Weights of a small mixture-of-experts language model, trained from scratch on English Wikipedia.
Size: 8 layers, width 224, 105M parameters.
Below are experts of layer 4 (counted from 0) of a mixture-of-experts language model. Rows are named router (the router's row for the expert), gate (a neuron's input weights, with its number), up (a neuron's input weights, with its number) and show model dimensions 0-223. Each number is 128 + 24 x the weight over its row's rms, rounded and kept within 0 to 255.
After each expert's rows: a language model's description of what the expert responds to. This comes from a sample of Wikipedia text that the model never trained on.

# expert 29
router [137 126 199 111 122 110 104 127 128 145 148 105 116 143 111 132 132 136 141 118 131 118 107 152 111 111 117 158 114  83 106 154  84 107 153  94 145  81 100 152 156 138  96 104  95  92 110 110 171 118 127 130 125 162 113 125 105 100 117 145 117 155 143 152 170 156 132 150 146 151 120 123 115  88 128 133 108  93 113 117 136 133 157 120 104 140 128 119 123 108 100 105 132  76 127 114  99 132 121 100 116  83 161 116 144 129 136 118 108 131 161 168 140 135 133 135 137 126  88 151  91 153 172 133  94 116 126 115  89 135 121 138 176 109 128 147 171 119 116 123 173 122 136  93 156 130 126 126  92 139  92  84 104 103 121 149 123 125  83 156 140 140 139 137 167 132 137 130 172 158 122 151 119 142 126 191 124 139  97 140  89 111 154 112 137 118 140  78 134 143 115  81 107 132  67 133 138 143 110 168 130 148 104 140 215 162 150 114 171 147 116 133 158 137 145 122 137 151 125 142 165 105 119 101]
gate0 [112 135 109 168 136 127  95  96 159 163 118  86 148 145 136 134 119 130  80 129  86 104 149 172  74 128 151 156 121 125 126  91 131 151 141 111 128 139 119  89  96 118 147 139 188 125  99 135 117 100 141 102 118 123 111 141  85 130 162 152 147 156 127 133  69  80  92 153 134 111  97 135 109 116 129 143 120 103 127 152 129 150 111 146 140 152 106 151 129 157 137 113 127 112 131  52 155 105 143 156 156 118  96  85 130 130 179 152 126 149 124 153 122 115 136 107 131  38  98 150 125 131 144 160 114 120 153 103 105 164 105 109 137 141 143 106 105 142 122  64 134 139 125 135 123 105 102 122 121 126 131 150  94 146 126 169 108  98 139 156 138 147 151 117 105 105 143 127 117 149 125 110 163 141 133 157 139 137 129 150  57 114 157 111 140 116 127 155 161 160  93 156 141 121 119 140 155 166 107 133  95 136 133 136 157  77  94 122 111 133 119 135 141 122 118 159  99 100 120 122 109 122 129 133]
up0 [131 152 122 105 152 151 138 161 129 119 128 103 112 101 127 101 156 136 134 123 180 107  88 177 159 121 104 117 142 132 167 121 136 139 111  88  89 123 129 140 117  95 114 124 153 142 138 159 147  84 122 152 108 137 114 126 127 137 116  91  96 124 102 173 138  94 146 106 118 118 132 140 165 113 151 107 125  86 132  81 124 128 146 150 152  82 125  83 158 136 146 104  91 137 138 115 103 146  89 153 145 136 100  89 161 104  92 108 110 171 162 113 151 162 154 146 151  96 148 160 130 100 132  84 118 148 170 144 132 133 143 130  94 157  88 175  77 153 123 138 110 142 146 167 115 117 114 157 165 104 149 175 183 100 140 130 123 115 129 134 118 162 128 147 123 127 158 137 131  96 113 128  78 122  80 107 130 105 103 121 144 100 142 109  94 119  73 122 163  98 160 118 139 109 142 141 136 122 102 111 116 121 141 137 154 105 144 155 133 121 112 118 136 130 115 148 139  94 132 134 128  56 112 125]
What it handles: Capital initial letters. Lone capital letter that starts a split proper name or abbreviation, often after a pipe or colon, as in C-andèze, T-ianjin, L-ombard.

# expert 38
router [100 124 132 110 140  82 115 124 125  79 194  67  95 116 155 146 120 118 147 140 113  97 103 163 132  93 139 136 109 113 103 139 104 125 149 133 129  90 117 138 107 174 121 169 103 124 124  96 162 137 144 122 105 148 120  97 115 127 113 107 132 152 157 160 174 129 121 133 182 165 117 122 119  97  90 158 129 110 130 108 140 117 185 119  91 124 107 144 146 122 100 134 121 108 111  94 116 122 110 135 116  78 148  97 154 167  99 146 178 137 165 133 138 134 163 126 139 121 132 139  69 124 177 118 105 150 108 104 120 109 116 149 178 111 128 120 164 123 123  83 146 118 128  91 153 120 149 119 126 111 114  93 117  97 151 135 153 136  67 145  84 126 123 123 154 128 130 108 169 137 155 141 110 131 128 181 116 147  89 151  99 102 145 130 144 128 142  89 129 137 106 113  66 146 103 104 161 134 117 152 156 130  87 119 134 146 140 157 135 147 149 133 148 137 139 117 144 147 110 153 156 113 119 119]
gate4 [102 115  81 172 127 123 138 152  63 198 144 144 153 111 163 184 102 135 149 114 123 151 149 142  93 165 173  96 103 147 132 139 132 122 108 121 137 132  57 154 122 142 124 128 126 122 132 154 131 116 176 139 122 112 134 102 116 107  77 138 144  98 135 105 168 133 159 138 139 107  87 105 123 149 138 130 123 115 145 123 162 120 105 119 122 116 117 134  87 138 151 131 147 130  99  88 142 134 119 127 156 119 113  49 126 151 117 115 144 166 149 156  89 100 118 123 192 110 156  74 126 159 121 133 114 110 133 175 106  81 136  92 115 124 162 126 127 134 138 127 116 128 118 154 107 146  78 139 140 112 142 124 141 142 126 110 107  95 137 139 134  96 124 123  75 148 164 144 155 148 132 121 132 129 130 117 136 119 135 112 141 112 128 147 144 133 152 134 167 137 120  94 159  93 146 144 128  53 128 125 112 111 133 126 117 102 126 133 148 104 148 185 128 121 142 101 127 154 121 132 141  98 104 158]
up4 [111 117 125 173  94 112 111 126 136 146  78 160 116 108 102 167  97 155 102 155  64 135 125  95 140  83  87 159 130  54 120 137 102 152 114 119 118 166  86 149 131  78 107 149 132 113 155 124 120 102 140 122 155 122 122 115 147  99 118 138  99 142 140 163 133 150 137 133 114  88  93 167 135 111 153 152 124 143 128 106  84 115 138 126 122 106 129 132  96 177 131 119 123 173 150 125 144 145 124 173 119  99 154 156 147 129 135 102 129 152 127 147 125 123 148 113 113 111 168 144 157 161 176 134 164 144 167 155 105 105 125 129 126 109 145  82 119 133 120 148 147 111  86 155 106  79 137 124 150 132  88 136 106 133 139  97 133 142 115 118 133 136 118 107 140 123  96 180 151 127 111 125 149 129 155 159 194 140 118 137 124 132 188 152 125 155 142 104 117 105 151 128 143 126 130 117 126  91 156 128 129 153 122 150 103 169 136 101  79 158 102 117 141 109 131 101 142 122 102 124 138 171 114 157]
What it handles: Foreign name syllables. Middle or final syllables of personal surnames and place names, often Asian, Arabic or Greek, such as Muhammad, Sak-ell-aridi, Jal-il.

# expert 37
router [121 161 125 120 125 112 105 133  98 127 155 112 121 132 115 133 124 120 157 119 106  89  61 165 116  99 119 155 128 129 114 159 123 109 157 124 135  97 130 141 138 149 104 178 111 124  97 125 134 120 144 108 116 127 138 121  86 107 132 126 123 160 170 160 156 124 151 156 165 182 135 127 117 126  94 163 137  91 138 150 140  99 189 129  99 143 127  95 142 139  78 145 144 130 123 104  69 159 135 133 151 122 140 104 125 118  96 122 153 118 133 135 169 113 157 146 121 137 131 124 107 154 177 121  94 112 156 101  91 128  99 105 177 100 125 125 152 156  96  81 137  95  84 122 157 115 128 139 114 136  78 115 123  99 129 128 134 117  75 143 116 105 120 133 171 123 116 151 156 169 138 133 126 118 104 178 137 124  44 134  82 124 133 121 119 122 132  95 146 117 139  85  97 135 100 121 135 150 106 148 114 153  85 127 195 149 148 125 125 149 112 124 144 134 124 136 127 128 130 138 154  86 104 128]
gate0 [ 97 128 115 117 111 146 154 168  89 188 155 105 147 149 142 106 129 137 106 168 136 116 165 103 111 111 128 132 140  72 100 167 115 187 103 170 125 156  91  97 118 169 112 161  90  84 117 120 136 132  86  91 162 123 141 133 131 147 141 114 129 112 103 150 128 158 161 143 115 170  91 127 131 127 160 109 116 143 101 157 108 116 118 109 130 128 144 139 111 151 107 122 170  93 118 147 103 174 136  82 115 132 152 151 152 141 152 129 127 118 111 142 114 103 114 145 143 119 111 130 121 107 124 163 156  95 112 132 139 148 160 137 120 142 144 119 128 138 157 157 101 150  93 149 134 133 144  94 123 160 141  79 113 127 128 118 141  91 121  99 142  70 117 171 160 138  93 135  98 110 170 156 113 136 120 121 120 119  79  95 130 152 100 111 107 164 129 103 160 152 136 148 136  95 133 121 116 144 117 143 108 152  83  97 141 102 104 161 107 172 105 121 181 142 149 127 129 137 158  79 125 151 124 125]
up0 [ 79 114 147 112  79 124  87 109 117 119 137 141  98 101 128 115 124 100  92  83 104 144 131 137 152 137 170 131 110 128 109 204  77 110 132 135 143 148 120  85 158 126 155  90 125 144 160 105 142  92  88 125 165 111 108 166 119 100 135 158 157 124 102 124 106 105 165 139 130 139 130  90 147 130  98 151 113 116 131 124  92 158  94 153 132 101 147 103 187 147 125 133 128 119 117 171 117 154 138 120 148 107 123 145 149 141  88 131 119 125  74  76 106  50 132  96 135 117 138 137 101 130 110 153  93 145 128 114 143 143 141 127 149 106 153 172 109 107 107 155 120 134  80 139 150 112 109 100 143 166 136 148 120 108 127 124 144 124 152 117 156 146 135 135 140 122 136  74 160 160 169 149 149 176 128 172 113 157 124  91 145 138 155 163 116 125 126 110 101  99 118 128 159 114 154 108 146 130 136 137 148 131 127 150 160 108 173 150 126 130 146 141 125 116  92 135 121 130 121 143 129  97 107 111]
What it handles: Romance-style name endings. Final vowel pieces of Spanish, Italian and similar names and places, such as Venet-o, Ovied-o, Mendo-za, plus de.

# expert 26
router [116 118 149 106 124 102 109 158 122 127 136 108 117 113  99 132 111 142 132 121 131 104  91 132 107 133 118 140 122 112 122 144 128 138 152 118 126 102 136 148 113 133 121 167  97 101 104 118 155 149 144 125 119 155 134 112  95  88 117 116 137 146 143 167 155 141 139 174 159 135 115 123  95 101 103 150 125 103 115 112 176  97 159 104  85 158 128 100 144 137  71 120 141  99 103 101 109 152 123  99 137  94 145 122 142 121  94 128 174 140 139 139 136 126 174 125 146 123 116 141  90 127 158 113 117 119 135  88 101 103 105 106 151 106 131 121 159 136 131  93 135 102 110 119 154 134 137 156  81 131 119 110 116 115 131 148 139  97  99 150 112 124 103 128 155 162 131 137 196 146 134 129 104 119 127 230 135 129  55 138 122 115 163 103 120 123 102  70 109 153 117  90 127 126  53 113 165 121 111 158 135 146 109 111 197 155 132 148 152 129 122 108 186 138 135 116 140 140 116 128 134  86 112 137]
gate1 [131 153  91 147 110 157 121 174 102 127 106 141 111  92 135 152 132 126 125 150 124 146 113 134 112 138  92 151 164 157 138 149 157 100 111 175  92 113  86 101  98 128 139 136 107 130 135 151 115 135 147 141 149 150 122 130 136  83 116 108 103 149 118 147 138 128 178 111 119 171 168 137  92 110 133 136 127 111 137 118 127 120  97 104 140 122  88 129 119 141 127 139 107 121  97 145 146 114 130 101 138 107 100 117 156 169 112 140 163 150 118 110 138 106 130 159 170 163 118 160 133 127  93 161 116 133 106 127 191 128  80 182 144 138 131 132  76 101 146 132 161 128 142 154 126 123 164 159 120 112 135  73 143 129 132 172 176 138 105 135 200 151 160 103 149 146 126 149 114 138  92 132 113 115 118  75 137 156 137 139 162 127  85 161 140 153 122 143 135 112 171  94 169  70 153 133 128 116 102  95 123 129 103 126 149 135 116 146 130 165 160 140 173  93 117 119 121 144 138 135 125 170 133 133]
up1 [154 106 110 122 146 109  95 118 125 130 116 141 148 101  96 120 104 125 155 131 136 126 175 123 115 126  84 141 104 121 127 137 106 149 114 157 103 124 123 118 132 151 175 150  73 123 133 139 117 112 116 136 117 138  93 140 113  96 111 129 160 111 110 165 128 166 109 137 120 128 110 103 112 133 144  27  75 116  64 112 122 156 151 139 127 125  90 123 116  69 160 100 101 156 126 114 103 142 105 141 119 151  92  89 131  84 126 126 136 148 113 115 128 127 104 113  92 115 126 151  93 158 151 127 108 107 135 143 162  98 114 115 139 187 104 130 108 102 155  86 104 131 151 164 145  91 109 110 140 144 106 127 102 115 123 120 124 110 134 124 128 119  81 124 132 166  87 163  90 127 119 147 110 138 137 122 142 156  95 143 106 134 129 103 140  75 162  99 127  88  88 103 116 100 126 123 132 116 110 160 144 129 118 146 153 107 106 160 142 136  97 160 143  76 134 153 131  82  87 136 120 120 129 163]
What it handles: Country names. Country names and country codes in prose and sports or results tables, such as Germany, Brazil, Slov-akia, AZE, FIN.

# expert 19
router [121 132 131 104 152 117 154 188 123 124 180 102 109 121 140 126 134 108 135 135 138  90  80 153 152 101 117 151 127 124  90 153 120 145 143 143 138  92 133 139 104 130  94 176 120 118 132 134 161 118 119 125 132 165 165  88 116 125 120 126 130 144 150 156 136 138 160 157 156 144 123 119 118  97 107 170 129 114 148 116 140 104 187 118  94 169  97 110 151 131  90 128 117 121 116 131 106 139 114 102 148 104 123 128 156 135 125 131 166 159 157 133 146 141 152 137 154 113 125 145 114 135 167 111 114 142 123  71 109 111 121 145 156 137 145 116 185 116 133  62 160 113  83 101 141 113 142 127  95 130 128 108 115 110 156 150 126  88  68 145 156 127 117 132 168 137 173 142 146 176 146 139  95 135 111 176 129 162  75 156 119 111 150 133 129  95 168  86 136 136 144 101  92 113 113  98 144 137 103 143 126 147  89 144 150 162  98 140 152 162 133 129 164 114 122 123 147 100 130 143 147  70 139 152]
gate3 [152 148 150  93 155 159 181 163 112 133 151 124 137 164 141 127 152 137 143 121 127 113 132 157 124 168 121  90 128 169 117 147  98 173 156  70 115 108 108 121 129 180 116 117 144  92 140 127 142 138 134 147  94 140 118 116 132 101 124  85 118 141 115 122 146 107  97 154 131 117 131 124  84 160 119  92 154 104 141 115 128 150 143 155 114 143  78 132 158 134 138 116 121 122 141 101 119 125 118 122 146 136  76 101 144 167  88 125  88 100 114 129 132 138 130  80 143 122 146 175 160 169 147 144  94  93 116 106 142  72 132 152  93 172 105 145 125 138 110 129 177  95  87 146 138 100 135 117 149 146 112 143 118 157 163 111 110 166 119 135 134 120 134 123 117 110  84 121  55 136 131 121 173 107  94 120 185 130 136 126  87 143 118 124 128  98 118 118 104 137 118  68 114 103 155  93 145 106 122 128 122 133 133 156 123 145  96 187 136 117 134 100 104 139 166 129 106 133 129 146 136 124 112 132]
up3 [139 113  84 167  83 116 132 105 146 125 126 102 110 108 126 156 159  84 135 118 132 109 120 153 133 123 104 112 155 136 147  86 123 137  72 134 144 110 107 150 117 117 142  46 122 141 130 125 148 175 131 134 106 170 136 106 124 153 145 167  97 119 160 137 111 142 155 120  87 147  99  92 157 121 121 102 146 143 131 134 118 101 127 107  94  82 141 113 100 141 154  97 119 110  98 175 115 155 101 159 159 148 120 123 115 126 134  99 152 157 171 175 125 125 177 140  88 110 143 179 118 113 123 120 121 120 142 134 142 144  99 136 175 118 158  85 123 153 161 134  99 162 157  78  89 130 105 148 101 130 154 118 132 131 166 156 118 137  93 138 127 136 139 134 117 143 142 156 137 142 175 141  84 116 142 152 100 136  61 101 157 125 133 121 121 159 119 135 130  86 140 133 119 130 151 122 135 130 140 126 122 120  88 132 124 129 144 125 144  85 141 110 125 119 122 204 137 161 133 127 105 150 121 150]
What it handles: Foreign place-name pieces. Middle pieces of non-English proper names, mostly Scandinavian, German or Welsh places, often with ö, ø, ä, ü, y, e.g. Norrköping, Ølstykke, Aberystwyth.

# expert 62
router [122 151 126 121 139 115 137 149  96 128 132  89 116 144 121 121 102 114 132 115 115  74  76 159 110  99 138 180 108 102  83 131 110 141 136 111 144 101 126 136 126 151 127 165 112 136  90 121 156 118 151 131  89 131  84 106 113 121 135 101 141 166 139 141 160 125 158 163 161 213 134 129 125 105 102 162 138 129 101 130 151  78 177 110  75 133 103 137 102 130 104 144 121  87  93 117  98 160 134 123 144  85 123 129 141 147 127 128 116 153 158 155 119 109 137 160 160 131 138 133 103 110 151 135 107 130 122  78  79 137 106 134 167 138 124 149 160 130 100  75 134 116 130  96 140 136 116 123 100  97 104 145 110 101 128 115 116 117  67 163 144  98 112 129 157 144 113 125 161 141 134 154  91 135 108 169 135 124 120 158 139  80 143 120 150 104 103  98 139  98 155 119  98 158  60  97 139 131 108 130 105 151 101 107 123 173 120 114 138 159 140 129 150 123 129 130 131  92 141 154 135 124 128 126]
gate1 [118 139  99 118 143  97 126 139 137 134 155 137 117 129 112 132 130 135 125 116  95 144 147 102 137 103 109 129 114 124 128 155 130 151 123 154 124 169 134 124 133 130 109 127 109 168 137 129 146 139 118 183 120 100 142 174 134 156 108 140 107 130  71 148 138 154 124  86 143 103 137 123 131 168 135  96 153 144 106 132 107 109 128  77  92 124 130  96 126 132 162 125 121 108 116 137 157 153 134 141 140 144 123 160 108 128 134 111  79 154 104 182 114 100 201 115 165 133  95 123 116 100 117 174 133 127 121 134  59 132  94 114 134 113  89 123 116 105 147 105 114  96 130 157 173 126  97 138 124 145 119 125 126 160 171 160 119 167  91 111 130 160 136 104 108  91  49 116 129 104  95  81 142 176  99 149 147 110 123 152 145 106 165 142 125 123 103 127 167 121 157 127 122 150 131 163 119 145 140 113 128 130  81 114 166 109 195 112 154 131 141 136 150 113  92 129 121 127 119 156  92 126 132  80]
up1 [106 146 130 141 131 137 128 141 115 140 129  98 172 153 118 122 100 157 103 150 114 144 160  97 168 135 167 125 145 106 149  85 132 142 133 121 135  98 110  98 135 118 131 131 136 118 150 122 122 127 154  72 147 133 156 135 133 145 149 151 115 102 130 121 144 138 102 138 138 122 144 143 105 141 145 133 142 104 166 115 183 144 124 122  93 130 116 155 138 179 102 146  97 106  63 156 129 116 111 155  81 126 122 122 132 130 125 123 168 110 159 134 126 121 169 124 114 108 165 111 131 163 157 114 125 161 111 127 166 130 145 167 110 167 139  73 119 125 121 148 124 194 139 153 107 141 123 136 125 128 140 125 141 112 102 126 116  96 146 146  99  91 111 125 187 152 163 123 101 150 125 129 142 100 142 155 155 123 101 111 158 140  66 105 145  60 158 123 112 135  96 180 142 159 145 108 103  69  87 151 181 125 128 114 123 139  64 149  82 124 148 155 108 131 103 133 151 120 136 141 140 115 137 129]
What it handles: Name-internal syllables. Mid- or final pieces like el, on, en, in, land, d inside proper names and rare words, as in Tipp-el-igaen, Dev-on-port, garris-on.

# expert 1
router [111 143 171 123 132 148 112 133 102 115 154 103 107 157 146 137 113 110 107 123 113  67 107 132  96  98 134 133 110 151 139 136 104 126 132 134 126  94 102 159  71 154 129 157  79 133 134 102 150 115 126 111 134 153 141 113 114  73 111 120 113 108 146 138 153 117 129 162 168 149  90  93  96  97 120 142 113 121 134 122 182 142 188 126 115 148 134 165 119  90  83 160 142 114 117 118  84 138 118 111 129 100 109 138 115 167  92 116 157 146 132 169 149 129 147 149  83 105 101 138 117 115 134 126 105 137 144  67 111 132 114 151 171 118 122 114 179  97  76  78 137 125 145 101 158 112 109 102 102 139 139  87 115 101 121 134 101 124 101 128 106 148 149 132 162 134 137 166 154 147 128 158  83 127 119 179 156 132 124 145 126 125 169 130 150 111 131  79 122 119 136  95 106 162  90 139 140 138 115 135 136 128  98 132 146 155 136 132 198 144 124 118 129 102 154 106 103 116 130 129 154 119 110 114]
gate1 [127 134 159 172 193 127 140 148 153 142 163 152 162 111 156 111 147 109  78 147 128 121  99 141 122  98 133  68 152 140 136 130 103 106 137 118 113 123 110 112  96 112 114 154 152 132 131 150 131 168 141 116 116 137 104 141 116  83 152 141  89 188 121 138 182 118 135 142 156 134 138 141 110 114 128 167 105 151  92 132 153 131 118 157 130 108 161 141 147 171 104 108 138 126 169 140 146 124 145 137 135 164 107 140 137 157 113 116 201 130 164 152 150 147 145 100 113 114 114 126 147 128  97 114 127 131 140 137  93 115 131 143 137 107  88 131 118 111 128 120 132 130 128 145 134 113 154 135  78 138 123 136  76 129 140 122 113 116  94 128 133 125 140 141 117 123 155 140 121  90 184  80 104 123 105 134 138 133 126 140 121 138  95 141 155  52 128 154  87 150 108  80 130 155 121 107 104 138 108 110  67  45 121 128 134 100 146 120 100 122 151 135 110 185 134 112 128 154 127 122 117 112 149 115]
up1 [146 118 138 133 124 119 138 134 114 117 171 151 149 116 134 115 102 144 122 160 130 122 118 114 153 129  93 115 130  89 143 126 125 107 150 116 123 135 113  74 131 119 134 121 160 187  92 142 113 125 141 110 158 104 117 133 110  97 138 114 145 169 124 150 158 150 106 105 152 128 117 104 149 104 156 137 144 136  91 183 149 157 112 159  97  97 115 132 155 118 123 121 154 149 140 146 126 170  96 152 108 148 154 112 149 169  87 127 208 123 180 164  83 112 140 124  99  62 135 113 140 152 110 109 109 148 129 122 136 121 145 138 127 122  81 103 114 114 117 110 130 131 117 124 109  83 143 153 122 116 113 139 100 142  98 146 157 139 136 119  84 115 132 127 111 144 149  92 122 148 155 115 112  99 135 139 138 123 137 140 107 112  73 153 135  68  99 139 109 167 130  60 118 126 117 141 121 115 108  94  89  93 128 132 130  87  96 167 114 145 163 105 126 199 113 150 130 165 151 135 112 124 163 145]
What it handles: Mid-word Latinate fragments. Word-internal pieces of Latinate words, often v or om after a prefix, such as disad-v-antaged, rand-om-ized, inf-antry, def.

# expert 18
router [140 161 161 123 136 153  97 152 103 126 181  87 111 140 125 147 115 116 115 117 113 112  84 140 121 108 136 149 137  95 109 127  96 123 143 150 124 107 100 189 112 115 112 147 106 135 160 128 142 132 137  80  88 116 150 124  97 110 127 148 130 131 145 129 178 125 126 155 164 133 102 124 118  82  83 123 154 124 101 145 141  73 184  94 114 141  87  98 117 127  89 161 128  72 114 105 111 140 116 128 134  87 144 125 104 143 111 117 175 126 175 131 124 105 139 115 121 129 114 111 100 123 172 159 109 155 115  97  87 124 110 134 179 138 124 107 141 110  96  84 180 113 119 113 128 115 101 109 131 147 134 106 123 141 124 146 147 114  86 171 117 141 111 125 185 138 139 101 154 130 158 180 107 140 127 164 142 145 116 111 122 110 167 141 164 128 160 101 114 104 108 110  89 130  73 113 146 151  94 149 142 136 139 119 151 139 130 158 174 154 134 101 147 117 126  95 140 131 149 122 140 114 142 125]
gate1 [150 161 149 123 150 128 156 152 116 117  98 166 132 127  97 126 156 142 131 157 155  98 111 129  94 122 127 137  84 131 111 139  90 105  90 159 146 163 128 102 166 112 107 144 122 196 107 147 126 122 128 119 118 137 148 172 102 174 108 137  92 118  96 142 154 137 134 150 126 134 145 140 150 105 111  93 136 130 134 140 132  95 122 117  96 124  92 178 160 120 143 133  94 116 117 131 114 149 153  83  92 130 112 140 138 122 120 148  92 112 112 128 163 143 116 138 125  85 158 129 149 109  95 138 165 134 161 143 150 105 102 133 112 107  87 113 133 119 141 130 121  90 129 112 122 104 127  83  99 133 136 156 128 128  85  94 171  93 121  75 122 200 137 118 118 156 137 100 116  97 119 154 121 133 163 125 143 136 122 117 121 104 154 191  96 130 162 117 123 135 112 145 147  63 125 110 137 146 159 155 152 151 149 161 189  99 126 136 112 164 140 141 143 140  78 140 106 129 114  88 149 102 146 115]
up1 [115 148 127 125 128  87  86 125 123 166 132 125 117  92 125 112  73 138 122 122 153 121 149 101 161 131 106 122 143 127 123 131 154 172 103 123 143 140 108 119 130 200  99 177 148 137 150 142 133 135 133 101 104 130 146 142  60 102 157 170 124 179 160 156 120 172 101 108 134 123 105 102 132 120 102  97  90 106 154 128 120 104 106 180 122 125 173 137 153 142 132 159 134 142 138 136 143 138 150 126 129 120 152 117 133 130 105 125 126 110 146 134 169 133 119  97 164 131 189 114 131 144 140 142 122 100 104 128 145 145  71 131 118 116 102 106 100 138  98 113 124 131 140 115 141 134  89  94 159 136  86 124 131 145 119 176 161 122 149 136 123 129 185 176 159  95 138 108 128 168 134  93 112 132 130 142  97  94 135 115 154 113 118 157 142 164 138 111  88 117 114 121 135 123 146  94 130 125 115 127 153 131 177 174 169 159  97 132 153 158 140 126 140 123 149 123 143 172 135 159 124 140 136  65]
What it handles: Mid-word consonant pieces. Word-internal pieces ending in a consonant cluster like ig, ast, ect, act, ut, as in we-ig-hed, dev-ast-ating, conduct.

# expert 61
router [112 122 147 121 138  95  98 145 145 137 156  97 125 111 106 156 143 125 152 137 128 112 112 124 128 101 114 159 137  94 120 162 116 112 156 130 123 102 125 124 115 121 112 159 113 123 140 107 142 168 129 118 131 157 128 106  96  99 127 148 115 146 167 175 164 106 148 147 170 124 105 109 117 117 123 160 149  96 128 110 127 118 183 126 106 161 114 130 153 137 103 121 104 103 102 105  97 130 130 133 105  72 157 117 137 155 121 123 146 106 172 129 128 131 136 134 120 108 116 148 101 137 179 140 124  98 138  85 106 136 125 170 153 125 109 113 159 127  63  84 152 117 100  86 143 112 151 136 141 142 128 104 142  99 133 167 119 103  80 174  93 164 140 120 171 143 138 126 164 178 155 158  83 131 108 198 149 170  80 142 103  91 160 147 149 121 109 106 101 118 131 112  89 142  83 133 132 132 104 158 144 146  98 141 160 148 120 129 175 132 131 131 165 159 154 140 145 115 102 146 146 100 117 131]
gate1 [118 134 111 126 130 122 107 161 127 155 119 152 133 127 143 117 157 127 117 157  91 117 122 153 136 124 129 142 131 129 137  99 139 148 146 124 169 124 138 106 110 112 115 125 141  71 125 132 146 135 158  93 146 135 155 164 146 169 155 142 146 106  69 152 159 123 173  97 172 198 126 116 128 154 133 126 141 146 105 141 152 131 133 181 125 145 161 155 143 128 120 125 130 131  81 141 146 179 122 133 120 142 142 108 118 158 145 117 152 142 135 136 136 139 109 104  72  94 149 117 123 114 104  99 128 132 135 121  90 145 176 149 111 166 143  89 104  69 128  91 119 151 144 122  57 101  94 146 123 125 132 139  95 155 148 116 137 120 118 116 105 119 139 109 156 143 120 189 154 129 133 102 104 117 137 151 160 108 144 100 156 128 153  97  86 123 120  98  80 118 109 105 117 170 103 161 137 148  89 130 121 119 103 113 119 118  85 144 144 127 108 154  66  96 137 158 137 104 116 157  93  90 128 157]
up1 [142 140 164 121 117 142 116 152  98 175  94 103 133 156 116  99 152 144 129 133 148 105 115 112 120 142 121 131 107  96  89 119 128  85 142 137 107  92 103 123 188 104  91 123 123 102 134 166 121 121 129 141  89 145 107 146 133 119 130 109 156  81 149 113 111 110 136 130  94 136 115 129 128 158 181 137 143 143 135 144 107 134 154 149 133  98 128 142 148 124 123 146 156 154 127 126 158 146 137 124 177 115 155 146 158 154 119 129 157 132 131 125 118 127  94 129  84 102 162 183 156 117 111 133 144 151 158 102 113 124 112 104 127 111 160 152 146 114 161 105 162 146 150  81 108 109 154 143 135 177 125 144 118 103 126 105 116  90 120 152  96 127 111  66 111 158 104 179  84  84 102  75 118 118 112 121 136 130 118 105 147 123 156 127  81  98 127 144 102 135 155  95 134  82 122 131 116 163 116 107 130 162 133 165 130  95 105 131 162 137 127 137 105  65 157  81 140  89  99 125  94 124 132 150]
What it handles: Accented name letters. Diacritic letters and syllables inside Spanish, Slavic, Romanian or Turkish names, such as ñ, č, ș, and Vorá-č-ová, San Mar-ino.

# expert 63
router [131 149 172 116 157 103 123 161 130 134 161  97 126 105 140 105 140 113 135 139 132 132 108 162 121 116 154 151 125  89  87 166 105 109 149 106 113  85 105 146 119 136 105 129  65 113 129 127 140 127 115 102 116 149 111  99 120 108 116 130 126 126 119 169 143 131 129 159 143 173 105 118 129 119 136 174 126 102 106  86 129 106 178 109 108 156 121 156 113 124 118 125 133  98 120 110  97 128 131 102 143  78 135 119 134 146 119 149 130 147 146 138 125 141 133 135 112 130 110 145  96 140 167 114  93 113 110  77 122 106 114 136 187 110  96 121 151 127 111 106 157 118  88  92 132 120 127 138 104 154 109  99  97  94 114 117 129 113  92 159 158 130 134 115 190 123 151 124 175 157 124 151 120 151 127 202 137 155 104 155 116 101 167 131 152 123 151  70 119 144 154  92  95 108  76 137 146 120  92 134 102 140  98 130 152 182 124 127 175 186 118 122 157 155 121 112 125 113 127 132 163  88 131 119]
gate0 [106 145 115 115 125 147 120 125 127 148 133 132 111 131  84 117 117 160 145 119 119  85 136 107 122 133 142 171  95 119  68 110 145 121  87 143 143 107 131 102 132 146 121  89 151  98 133  95 127 150 113 122 125 131 110  94 124 126 105  87 145  89  89  90 148 114 103 132 147 149 124  98 134 133 132 171 146 114  61 100 122 123 126 111 150 113 123  90 120 114  91 111 168 136 138 146 123 163  67 136 166  98 124 117 141 107 150 103 138 138 135 136 114  85  83 126 176 125  72 136 143 145 156 143 116 144 160  98 124 133 131 141 130 143 151 179  92 135 115 129 133  99 150 140 132 133 165 113 159 124 110 152 156 145 140  72 134 114  88 110 105 149 132 118 114 104 130 171 136  88 128 143 160 114 112 139 101 111 148  97 142 113 123 128  91 153 120 148 162 135 110  99  79 143  93 147 127 133 155 198  77 156 144 127 118 122  92 162 110  97 109 152 127 115 173 130 102 150 117 107 110 107 107 158]
up0 [122 110 106 102 117 140 172 185 115 118 128 134 118 130 130 104 101 119 127 138 130 109 156 145 161 141  95 127 146 131 183 137 107 107 112 159 134 118 122 168  68 148  90 123 143 122 111  73 134 148 103  65 142 160 133  98  94 142 144 128 154 145 110 153 106 139 121 122 131 148 137 148 109 131 143 128 146 109 140 128 116  96 174 122 135 134 180 133 134 100 103 159 139 137 129 114 125 118 124 126 131 154  85 107 155 151 142 174  57 135 121  94 161  93 111 127 131 140 141 138 147 114 120 117 109 118 126 130 164 109 109 154 130  87 123 102 124 137 132 118 134 138 149  66  68 173 126 121 159 125 128 114 112 119  99 116  98 134  93  98 126 140 142 141 117 112 115 120 168 104 157 162 148 124 113 125 146 142 167 163 101 109 109 101 135  55 108 107 157 108 119 131 133 152 141 104 136 125 135 199  88 140 134 132 132 131 177 183 116  92  91 105 110 110 145 121 141 130 137 114 131 102 103 107]
What it handles: Capitalized onset clusters. Word-initial consonant pieces, especially W, St, Sp, Sw, F, starting proper names after Mc, New, Red, e.g. Red Wings, Green Wave, Stresa.